Experts of a small language model: 288 SwiGLU neurons an expert, 4091 steps.
Below are experts of layer 2 (counted from 0) of a mixture-of-experts language model. Rows are named router (the router's row for the expert), gate (a neuron's input weights, with its number), up (a neuron's input weights, with its number), down (a neuron's output weights, with its number) and show model dimensions 0-159. Each number is 500 + 25 x the weight over its row's rms, rounded and kept within 0 to 999. Numbers have three digits each.
After each expert's rows: "comes before" lists some tokens at least twice as common just after its tokens as in all text. This comes from a sample of Wikipedia text that the model never trained on. Tokens count by the router's weight.

# expert 20
router:531466517458487506473499516464461522504478487490459490513539521471521480460469500513523463480485470507476465470517525486462472541500540479467486494538469459477481502463532519517490467506457534515451478477538485472467473471499522484526480484523489531464521515517503491542462535476486520480535524529506475507505509533541535534518525495499514484496477508526500459468467491537534522475531531504514516521482522507463506527485493515515510498517516474483484459489468531528484499509541466
gate4:539493516500445492477474525533522481488522485473477487544562532490475481482510524499518496489489503513500524494524506480513518534506528537486525536538533492487473542485528472525504474472517550554464511480520505494497484476448521484502511523511470524519502505493496527490476514498470505476496499487452496512503490511508460520471483519493474509457478503466473447460516514495455528497503508496516470480460486464494525462449477471498461465547509485484458473563507539518478518492495501
up4:532497527536453465504503520529441501485513511513493522533524552491541566486477499480523468521507422458485485486490516497509458481495500454513505467497511522515488461533497517504493519517457495515512507522485455525486543549503510510512482493534544528475507498516530493538487490503490530508501490546509477493484490510484552487558514494520515495504520502493481505472510504562505477491492513466491549452494481480486524520513529504525514478521483504540485474515498500550482471496478519
down4:494525484497512492505494454482462520525503482460470497490532491522539564491499521527496523544494505512497530480518560500489497486535537485506510482488517530499525502488498500540467498487464538535506530480504531476514478512482520506519436511477528522479495471476520538503458481453465470470533540527507507512539504481500501509470493472486509459503502477523515503508542528512503504487520516526470487446478508511512522502491494546484511526492521493458460533477415544500484512503539497
gate5:498459505489473454488494534481500483528525502516520503477538471509482476501513512525539452517508529526487477521487575512492474508489530548520501462479474507514525531490502457492502492505522484508521554485469536489510510502511540525521479501487530551532476478504495469516476529495501452495512476523494502514487501539483518511474527471493507512495490561452505478509486459533452540488535508534489488503467455513494499499476465555517477543482526455476480489505452521514511510488479498
up5:444531479485501517517475486509531535486504492485545464544485446516443504494487491535530518454494505483514517495529478495487526502498473473462475489506463476461481503502510494496506480487514496503484518509504485501532484464527525498521479516520500480508521516494468486535501491480563556527514516486458444480524487530491522504524462536528498454505484530516524496485530485531518515481491508478463476506469475566505503494490515513494540518547532445517493487459503496480521548498468472
down5:566504493497511471488547481474511530457511508540448506522566498507500497482480539514504502484484521470499498477460561514464497487468508500526510458511535507524555471497474476497467491480541534488459484517489492484436507525522449504491529465507484516496474509537525504472524514498483555491503473514500515479520482538472455512454497526513486527534520493504491486489480503503466482496488494528519547491506483488496509519466516491496475512482487512522510495536465488520511487507482434
comes before: " ", " was", " he", " to", " it", " is"

# expert 18
router:522476509462499510482489506473474518500483500490450483500553527485512490452477495507520461486499473514480465460523513485468476550491529485479493499544477469473489501438534509519510476509468538521432485490528487489454470468504531497536491469501486527478521539501505484527465522490490539480528516538520480502499515548529524552516515495494518470503480517530501461473477480525517545475506539506508514516471523519461516512493488503523509506532511471488494463485481526546481492511535458
gate4:530473570493513501467514481517475521524506512492525467484489509502497478477485490488497515503487525523499504478501502493533493489490511468454512493508524479496510505516504524490503470521517526492508520440458492471485452534454492552518447497486512546502495519492551515492496479502503469522483535565446453519511524537499541541522512494474528470481487563488544506523532485480484527484517499501492547511516517483440521462461532525524475449488516488498483495508535510506498519502505506
up4:482460517497541537539485506543481513474529453538490497490498517521507521475457438494494492498525516527516489489515530520550484508507492455470492488507552491511538546519509506517460505488500524507492474476467498505501487484460479515527508472495514517481498495495529461488529446528491510499492522546521472519504532549502521547510490512469475436513493521489472486511505461501463538468483530518496525499471492510469512483492481502547493511543494521513554524498530487489432494521495507
down4:510508489486500540522501480451539527494551506466503518457484485509507500523472494487470501520536517487466498511531524497470493462478553532500499471440489438480535454486476524526528519496493476553528501512467483513496529535511501490509499511510529542475521480526503459494483520498508471511499536506519493496465531502474476510507490506485509487494491475520545504485510535556478478480504479521517535475528525509491471506519470496533491495507441498493479489527469484488496597490478507
gate5:491544504499531536501503503486499479511489503536499497487502522518489525483503516502479483488468482546500477476507521499547504577482495510525510498514502502485540493458505497524545497522467516532479525483511488509446486479456526531512504490498477503482482588447459445497503509502505549523488468520532503524490520567492491492501526528499500437511484565492483505500516480503470532507479519535503493508471513510458516494496489497535523504529474497496517493472506507500504478443522549
up5:484528492483535518494494508485506467520502528567508482461506493535498494490503519502484516486484476507509508478481501483537502552466469520532479504505500514508510482477484499538589496516486505529486522504501505515470512476484481527497481495486476470503474552472474460485526512522493558519476490534540535502472498552472493513470495525507510464521473544500473516542499492521468523486481493523509488504449529541497523477532475487566510508541431510505534482498522480515492474472481517
down5:464514453487538499460498488503479462489514497544472477527475454512488480504507519540533510482492488513536479489489501498526508505513483497508511506501502527567494494489491518490476494471533509462460473482523494492476526522467502490509423495519503540496459491512482491524536485516486456483492467519535506530482478504509484497483511542502498502557475486483508501514485459439494473516499510498537466495514528531511533497495480549506486523507512532480509516545458470486494410493541514
comes before: " |", "–", ")", ",", "8", "7"

# expert 0
router:517470510455487509472497514462467527501481499485461487505536522476520480458467502514525461476482476510477463466520528483454476541495538482468489483536463457473478501456532512514489466511460536509458478482538492473462469470500517485528477482515488535471523501516503488538459534471473520477540520528511473496499511534542525541517521504506502482496471505526501459469477484533531522478528533507507512515478528506469507527494488510519511507514515469482477460498471529534486492509543469
gate4:507514493509504529487531509519517530502498482498474462512512495544508489481483494465509524474519451489459515493481473485466500523515505493457519497511477497493526401524524468502490493488480500499501536471534511493544451470543486489498532505476515489476545530447443468551506490522515541501509499470501493466525496511498489489530481530479504473535484520468524501504533487504499474511456491529461476471493495450476454481491522511525531546509512501492489490466524475518533529534480479
up4:506516515492489520507490520515526488431468582504509544472488541496462515515499472496512503525506512476517491479512495466478436510509500501510517520497519489491502498525536498494513471476483489515511556505500489481505439518452470523492521455498493483531484524498479506517490470498503472456483506553477485511477510487492482478518510477483466424500474473477578492530459529492511511498500485526481494430496495506496549493514521462501508486474520481548522496520508499506489505527511513
down4:488472500521495476498485487537527510547499457550477502483506478502499477503465486534505550477477477495530453510529521497502532492497490481517482535463519454501427531500479454474462482541474535494476500498514497489530505541495489457452553493493493499499468474506531438527499491485461461514488512489507455502501472483500449486532500497530473496481514507479516494519508480466481490540522516500479501477513492486510520506502504526498526486490476557478493494465568520518470482515480476
gate5:579518487523509431484542490445482459553525474481473511559524490466532471477517505502526503478463472512442459505487522508484472525552506477511493520502520494511466487486517459481517503506528482522502487504540454517494500510533543488511518488519450516458516471494458494545470491490490524484512491489510520465510491507496499508468498511485513510463520525501467471525486502505568510470475512514467494512503491495502489504525511510515456495529499538496509475503523493486479531490475488
up5:573513484533530473458499468502482511519526454553492506529500507497541492513480485519545461439488506490489484496489469496492490506489506498464480506496491522533556467543508505511548508481556482471493516459508497528504525501533511476499499542482489481460511504467504488519482492517493559522506544518490489514522499485501492526509501501481495501471517534463507448475509512522540538511463491538487487533512516444488475518482480489507495504536471564495556510479487497488486498515493490
down5:501482497474492502475521497471496469495530507498477474489451520479496537559469518489514519503493494527540479504531479505484512513511512557454531541478550521484523454522532536513483461523507478468506552493440493511483521470503491490481486492484472527546526471501532528459492485491495532497446481503505527513474506527522479515468480508542508532439548510513495510528495497507514479467472467478564524474523482513508545503497510475470472490487514522518477501486504488495527506536500485
comes before: "\n", " of", "arian", "er", "duction", "pe"

# expert 16
router:510471508457491501485490505470464522497469486491458488507548512485512470454470496509516460482506473496470468465510521492467475537499530482464492499543453454475482502461531507517482463503465531514429467485527490478464467474505511486533491477516509541463524504528511474538457516485495515480539520517505475514497529533558526551517515501496503494490473507515498456474488491530544516457524525509505509514486520505471502519499506509522511507509525470482477460487471520520486498503548464
gate8:526459467448515516485502518473517492509492465497486472470546522487492518459489511512491507483504457485451476515522489456514504507536539498494520514520525490483499540445496463495519459505499549504500488497505484505426488495534481475536540473525487475477512520558506462497460522439509502519505545518483544516511494482528523487469494504446501513534507516493477472497481477518487512478511551551510530513509532497472504486510489521530482531535504494465488478507509495476481503504541468
up8:518519497502505454522426486558484498498485453518472515523546473493523472506506533520497501529469483539522480475531493492530514476489499512555518493507517461506500512526491540480534503522510506485511518507507507511493562471516519500444502500489447476498473484532516509515509471468501543469489453509519507546527523516523484476475501550487493528494516442493525478489520506493519477519501532481507486542463523504461487499543496498530532483514457517532501483503507532511506543471511457
down8:482518509476536501549500519484468539523504463533510498543503537501542476499553460503525500501503517452459516510505454466537515513506524498449494511488499505499489496482483527512497480523462475474518523513488472490516517513463520524461500474511527453537526459493544485476482522503482510474479521505492501490460522459487495502520485489487536520497536517507451485505494520467549463516488502463540489474501536534489478474501516509505460522473477506488452516511424476492536520479489524
gate9:476475473499490477495475527512538477509514522474519486538491499520483491485555483504525454470499540486513551485506530481503515494528486518514511516530507533527487465517534472529472487479522479537502523529493481487481493510507462509464532502489469522456462481498523459481485514488501492509499498488500517446518446544468503535525532496514545509500465532500474517486482502503488536513555536514485489447473467493520466514556518510452502514489528507523566481517521518511456500494522533
up9:510500514495524532500524486495456504467498498536481471476506503471527508528451517477479519533436482501509455498479452506497461509475501487488492479487504480484543526490469519467545523517497508470487495491506534505512505509504541498533484506474515488542551496515471550529487535495476509504499522524496491561531528459531486503465471526490463512495531481506516493500516489526518460480461470528508513552535534527502552483462472499526503492525498503504450509472483493488536497485469440
down9:512461480489508513477541459483469533474453486515480489502475488492495495484481489498512499531514497530468424505516482525459460521443496495514481481515471517503519514484512528486529515491492557467478549486534492490477475514496520472534467485479540490544486511490484510532517503506470441477498464514509466524526525466500481479464493497475450453501526524507521462496488462565531513488494502506521513527516511524493517504487475512529526513523479515503465504500496512453546488494510450
comes before: "8", "9", "7", "6", "5", "4"

# expert 13
router:518490509471490508462501514473485524482471495492481498506535511469521482464453496510516470482482462507483458477522515500469480536501536466472490482543449462487493491455518516509504438510460542504455471467541495477465469480524519502523480496520495541456516492501490494529450516454502514491556509541507472501505511526542514529508537495494500493461449516531505446477487487504532508486537537511497505515477527494469509524485500516515499484496533487486471478487467517524500495499555477
gate8:491480515477522504518484518522488456550523493427529492506501487454476559517475513498478514499496508516535474507485545458477507529510515503458513490472453505500487538497456505507464504515478524511489507493509548524482525485497481474491508531505556522507526557515469475526462513520453477491497528515505498469460492529519492491504471545499522481508488432501494491468509523546472524517487531529497494472529493495510489537476501512522487462505488484528521494434482512486491480513540484
up8:493492471525512501503512510476560523511491495500500521509480525499504476453513487513546565481482462470469469465502483513479502446483494506522487540500486456525524519460525562449511491471457511486511511508493502493501546489529491500468516486480515483508476497480499522499497533470523522519549483519512493523490523498484484496462559491544492528473527482556515493492483475470549503488502470484480480486549540481506538474517456495499491488480520502515505481510463488516509552503536458
down8:491507523493484479490498513542496485490440482530532498510521482502509506475469526529530514513536440512524527519513503479544505483512530483520526508533481483509510474545474543517482517549511491516517436480478526522502507491489528511496499495508522559457504509519475520537489458499506492471521515503511491523513491458529497516507471455500489540500474545516513497523459504512456504492534548487460470560490512491491517513468488496495452465495480545485483571519483511521492492506458505
gate9:538455549529507489493553503530507548455513486510520509497503496519499528481519520489485511490491470535466503466469523491485496509492511491483465513503513512499533518457499512520496494494504513499494504521509513444483535498466527510489489507527522492501494472479504503556476507497511489506490499537473469528494553499487490482513486490544510457499476494563480489431489470534542517479524483459450487540440471512508489493521450485493480480529462496467535487514515502498441486534504452
up9:523477526483508548536466496506471480468485483521505473516515439472505527504489457507490490462505511513471482492494485491550495487495504470504477436516535558498523503504490464514486537471498477517517456547519517473495516512504485511480500512496485493533478514467480515511469492531464510473474540520513436496476493486519469505529511518469503493537496482485522458525537522526499508501513467462495487528520487470480561523542549497513462512509482547474506469478517496477520466490453521
down9:497517542501514526497531519491523537486545514523481511514488502438479458506509467504518488514485486480446489476510539516457439551509530533515539433482509523544488524468471489478517486512516505479485529486468494501471488523466502511476535485531481514482503485502501459504528522516541508517472501474542504515466492503470513515493482498487552500500464451536482482509499456491489494519530460534543481471454501516460504484511488463500511463479513496513501483476507499478505510498556483
comes before: "2", "1", "3", "4", "ing", " Angeles"

# expert 11
router:522468508454490505476499516463468519503481490483461484502539523478518476455468501516520462480497473502478465468517527488464477542504533482464488486540467459473479500456533512520488465509460536506451480477538491472465474467497519484530483480513492537466529504520506489538460536477479518480538520530511470502503517533544531539519519498500506480496469506519506462463474481539532519479526535509511510516478526506470507528490492507528506501518519466483478464488479528527493489514543467
gate0:517512536485510519470460500491494513522509490520518480554514491494512498454516517509511479495511473510465486514494484496463544513520530486448459474515465481470533492480479498469501538525479565490493491504509519500515506505508523474500536493564495459481493482486518502574482533494491554438482532498487515532472507532500515528483496525469520505498493470495517451520501505531499532467493547467503467527544524451442523494506478491506498517487509526478488463499480481543496500524505478
up0:552523513540527508500496514487517464528521498504510513493499508492500504494510529545467501450468488442500525508493506490481540536544503528492483483514494484454547508497501502490499479518519514509510452505492556506508533523500490467456548438493454488513526466489465518515482514477514521496506514489447508489454487500509540513489489479504509535464522490429511483519536501473462461465488507498495511466563510501439506476506487475466512472493478534493493480509472506508523494533513508
down0:531514527529473519482514454528500549542491504523551550508533520482526507521483506476508554491501513518517511448524507507538507469493484530512488499502555529513496473483503464528501528475489511507549515454491483525494499499488507513513512548504474524515472492508513505477536475500478489489471474479538515524484488500492481428498485495505472502543462498516522459542504493477508490505431533484519491485507459471513513471556458487517481486544525508490464505542523490484519501478482510
gate1:463459489493446487503530501506467523485478495522476521532504545521497488506483477471466464509481488512529490505533497473472505508493553510466506500482549485532495442504484489491502481488494506500493465523524516526485476494527492449524495492511538495474498519496514430524486494503506507497513522526435512501494515551504468493496502458471494469495494498473478459508506491522508547561528557512489467533539489479530459532494450499497501494489492541491477512552520544529488526512506507
up1:458495450514452493511541501485515492488454527524515504481507506531528493482501500499473501501477480525533491454547492509480531499498518466504539506505532470540500489508493489521568469515524486529496485512524508520485485509517509516490497450512471489491499455472543496505476548532503498487519447520431522491543490540504546527476494481470540554495521486439500437513510490496517513543476510489480511502494487534510486544480499522508508504461476492496498519519510534489531478514484476
down1:541515513530527468510496495466495489503486511523517463528490475537495491535503477522466518489480528527486487573505466500489493504471535464460502522449527481493509491488467507500546462541459473532504491530528539478494535509564527502493518511501465475498455455495539506481527555484495504482498487459492498513509508458504517508494499515520483531459498496482514497501510466513503489501533482477491492506527540538474514462506539488500526526539443485532496516500451482486516459524475509
comes before: "\n", "1", "2", " The", " He", " In"

# expert 7
router:518467512456488506471497516463468525503479492488461487500538524476518480458469500517525463477492471507476464467516530482458475541496536480469490485538462458469481504457531513514485467511461535511455477480539489477463471467500520484531482482514487533471525505518503490536459529479483518479539519529512476501500514534543529541518521498502506482495472510529501459466471483537531517476525534507513515517478524508467508526489489510522506510514517470483477462494471529535483492515541466
gate0:464490475471507472542479503491531489476548570503505504462547506503469514514487558483514452491528529534496505490508511516496507506448482491503508457517483490455493465477507512516496502494495529490515486473463481511464483493488480481495500471456436488537501488539536456518499501506493502470524500495518502503523519491501541484517499466495540483471490464529565493534544505527491517493568517477507483509452473500529500532478524487489495524476442524508503474483513510490514531500512481
up0:508474498475540474496459522470517537472534498566464481505504463506511478492498499466497509504495508512499480499537471482529525492492458510497492502450511505492483511470514518479486496479515481507520546488497502492492473530500520500492525482500500477514505480496498496505495496444556529518519518530529503487518500505529472466491413497488521503516503537502552506542481463477523533513488483492540427457493510543523455519497503516491471551506443508485529489522491490477496507559507467
down0:532491488519484492512537476475480526499497493509473491498506530505494506474494452516510521548531440501526514535532481481536477464468485484491476500531519499504526499486485508503531466502509501482472502530478485507514479508534501478545510502505539509499448466517505475466485484479535485516509480508477488509515510492485482481500466529528540563492515490469497493454503487463534505487483485530494489461502495540515487549511588508449509511466502482522475543572490514517499520477448526
gate1:538485486498475490500495481523492466487470529492504488478491517516459487480467486531491533527492501550546464519487533475473483486479490505531492512507473500528468502487512468511465532524458499499470514498526568472497501487495507497495506465464478482438530463503501523537490484493487505497522472532563548479449491499530511460512469473495512512511527484527499500499500493480493487455508498500438511513454522473504549441484524526515476514561516524533475492495466479468508510495498480
up1:515461511542507501486516521489489534515514497499466527482511472449541513498514455461526466478528474481460516473510506512527484519517511505514519464504476488504521476519485533504464490501529471481532475497535514474485525486495485484458460483539504512508445513463504534465497498508519493457487520469495466500509517525517471521534540501500504498464500494515490517434512498551505537480488509477547550510483474514496454527502464439547492491513495518468509504507518544474488452464519515
down1:464496451544546505495505490452498499499524487514467492519523523479512460483481509503495509444508471469500446516492490497493494486505491498509508511545511525518510474478513502507456481493512537492457487488529505499449513486492506543502492492508510514531509467539536464478506498491499541503484492481496493497505483473458501519561548469476460492507500528509501504477478473475568442491498469501447508493444477564497464513457478511480520511512493513495476526488489523471544525542500513
comes before: ",", " of", " and", " in", " (", " for"

# expert 5
router:525465509456487503475488514465469522507484491487455486504545521472515469460470497524526461484490476510480467467515522481459474541489540481466494492542462460473480497458534523515496465509461539515450479486541488479460471475496518480529487484513491539474529513518503487538461530481487508486538526530508467503497519533542524543519514495502511485501477515526502459464478491537537523475528536504504507515476520516466507525495491509521503501511517475487474462493472526529479502515540467
gate4:486534521492474480471438511505487481488469472509503479515524501495496497477498511533526454497499488509531486519483504447500488535511579469520507508512501488464476483487461510489497471481489472509477506478515428477527487530527543517498507468478494505454510497486458501521521507490517462473464485480503487495443552526484500490509524538460481480474501505505524498512470553505477535530522480552479478471473524520524496522483580485516522497504505498537517495471492477507492492475528481
up4:551500517478508495457544500513553462479525466495522474494496470520488543494515473472559496450488481479521505498490489517540503483457499499517495467521540524488505459503463516509481492545524502492496467477513508497513474512492497525494516479487471526512549478507500539469499462478506484503487475492485518474569500508482498551558486504461537522485480521463487486462486477501456542484464496501498501482457478462478486484485510551500503501522513535493489508466532491522551477508522488
down4:466490498515475445494512509506512527482485421510513497495517507489509492493523478490528494514498501498538511563479473504522514498555504505546480532486523513497509481511539491476484486531501480476550498544471512467489460502526518456487532515459468515466462480541526478518491520496548488493475498512500500474540464502528482515479506489547471513470520529517543507492487505527488489457502536510517510484496546448516495498480485495517479551492521449483534459517463479508495512513459477
gate5:515496487516515537469533526531509480511496432531456509495534497480513472510507510430559493488527510513504480515486511540495487546528521481492486500499508489517525490515500538461499544504506521498488508515512537528454505490483527543495516482517471503521518499488506486471490541467499542485544484480451501492538450503473482550473519496462522476525489476506483505491459494485485560518493561511526494527567476515474509498530482482506470520524528511487500471490491481501496493506517458
up5:507501498499543529492552533516507470554497471483522494503535510504512503534504498456564496524504467472547512506515474519499514462560486494499522479508529515500496517500497475503480526523518493492470495486512489532490522525486461524503492481519461479485533497442511503478483494491472497468518494480476485506556453490503518514465545511518474520506494492492484479517487530425467548489482532474516499505513481449478517487475484520499497531531525549504585490483519497513504475489512526
down5:525548513513442488485483514506472506495486496509454520518482509490490534514546533513469471480514508536503491465513490477516531487469502523504530506495541500483509541454494543494494497506538489501437528482465520515524521464456507541545457542479518502502523542480547476486522541509444540486500478498524486479474498480482516508512522522533541527525451513492495551498463505493532508488496480482513497454517462493515494507488509493499552504511497506519475523466512495525520489446499513
comes before: "9", "8", " been", " was", " is", "st"

# expert 12
router:514478511452482502479504510479484528508470495486440493501524521479522477440461486498509456485490474505477468479515526479476473531506531482465476496549463455486483495461535520503505469516458529513439467484549503480473478462498528489528496487512509526480525488518509508512461529491488527471540535520485476504516517530535539531524528502484518496496485509517494456469473491524528530467510548510490516518471516514478497534491485513517512510509530477473472452487468507520491489515538447
gate4:494501475521571509485480498482523419469495523529505496525458478504455520522445521517518489498535485493525500508498512524545479499492507497514510519514514527520494500483459505520542474525496511510504461526522488526490503507523518532494462462504460490545480495481488500483501490471486469475554469548500533481527574528502488481488528508541497519498481529454477460474507457477502508498522516516497501542497498502459495478504483551478504511543473540513511514455520485521494477510501499
up4:520481489498518536521486501525484543542530530559496509537498489464519566502491465516511512529496524498481515498514531514533505487551501493493478496505473503516500485567500507461508492477544497494510507531480513511536532487492464519489540520465450526474493509480520529482497491550498491512474502518498544562505482489523515503517550530521536464489509481509523485508560526522496488504423489504529480537509515500514458494482494470490479487495473537501486503520540518507484487531485466
down4:508557466456523480457504457504463493483510503522508522532504473517517493517499515483495516495520477479438497500491544511507476538502502471495466484518474495494515500509473510493535467514487469550500512535492454493503491494423479482463494482536501495458509531451495513511495501520483493495542483495513499496493571490483476492524496532498511531485453477505476465473488487517539480527494525482482523497504470528466503497464476438469499500476501485470520515461545472496447473495524523
gate5:508501518501490495514476523502503518501464483504496446496543484494459521445447540515494527471517444536487493455515482457483459531508531488486529471528488489499483433498532523476507489500512531504487494514531508471496454497529503480493463517458462509465515506496500514528481467469480483468539456511491493546456543509485501488502534495523524522479494507484532474452474520529508494496524521445494483527475527496480462498488488473486474531515545504511474463505460504490483481505499478
up5:546499500516520479478540489511487480506500495534505479528469534465534505478519494470530515509458503542507483464491520488492539475499460497501487533506511520525480539467512533554513495488481506501493503517509507494480516509475515518508478533502500491531526511515501475487479494477516529521489518493507534483539433506531488489535530479463493429522533502497484456488475525502493541501518500540491521529482484506473528522499475543571505478515526422453531517511529509505539493458492519
down5:506506492499514479526484446506491520510455498560537519518542480504503516504521520512522564507491472509535531513466490501462470506545490499475471527525529507461546513531499536505507514460524501485509523451504507513487458503490478493534509519482522499526481495507487494508490473517458469506493509533532494522512486488543508474537462539502507444454512470477521463472516538469532577501488523498489514503477512528505476544490546532527500479492464539497497515489475497515514490482485517
comes before: "0", "5", "4", "3", "6", "7"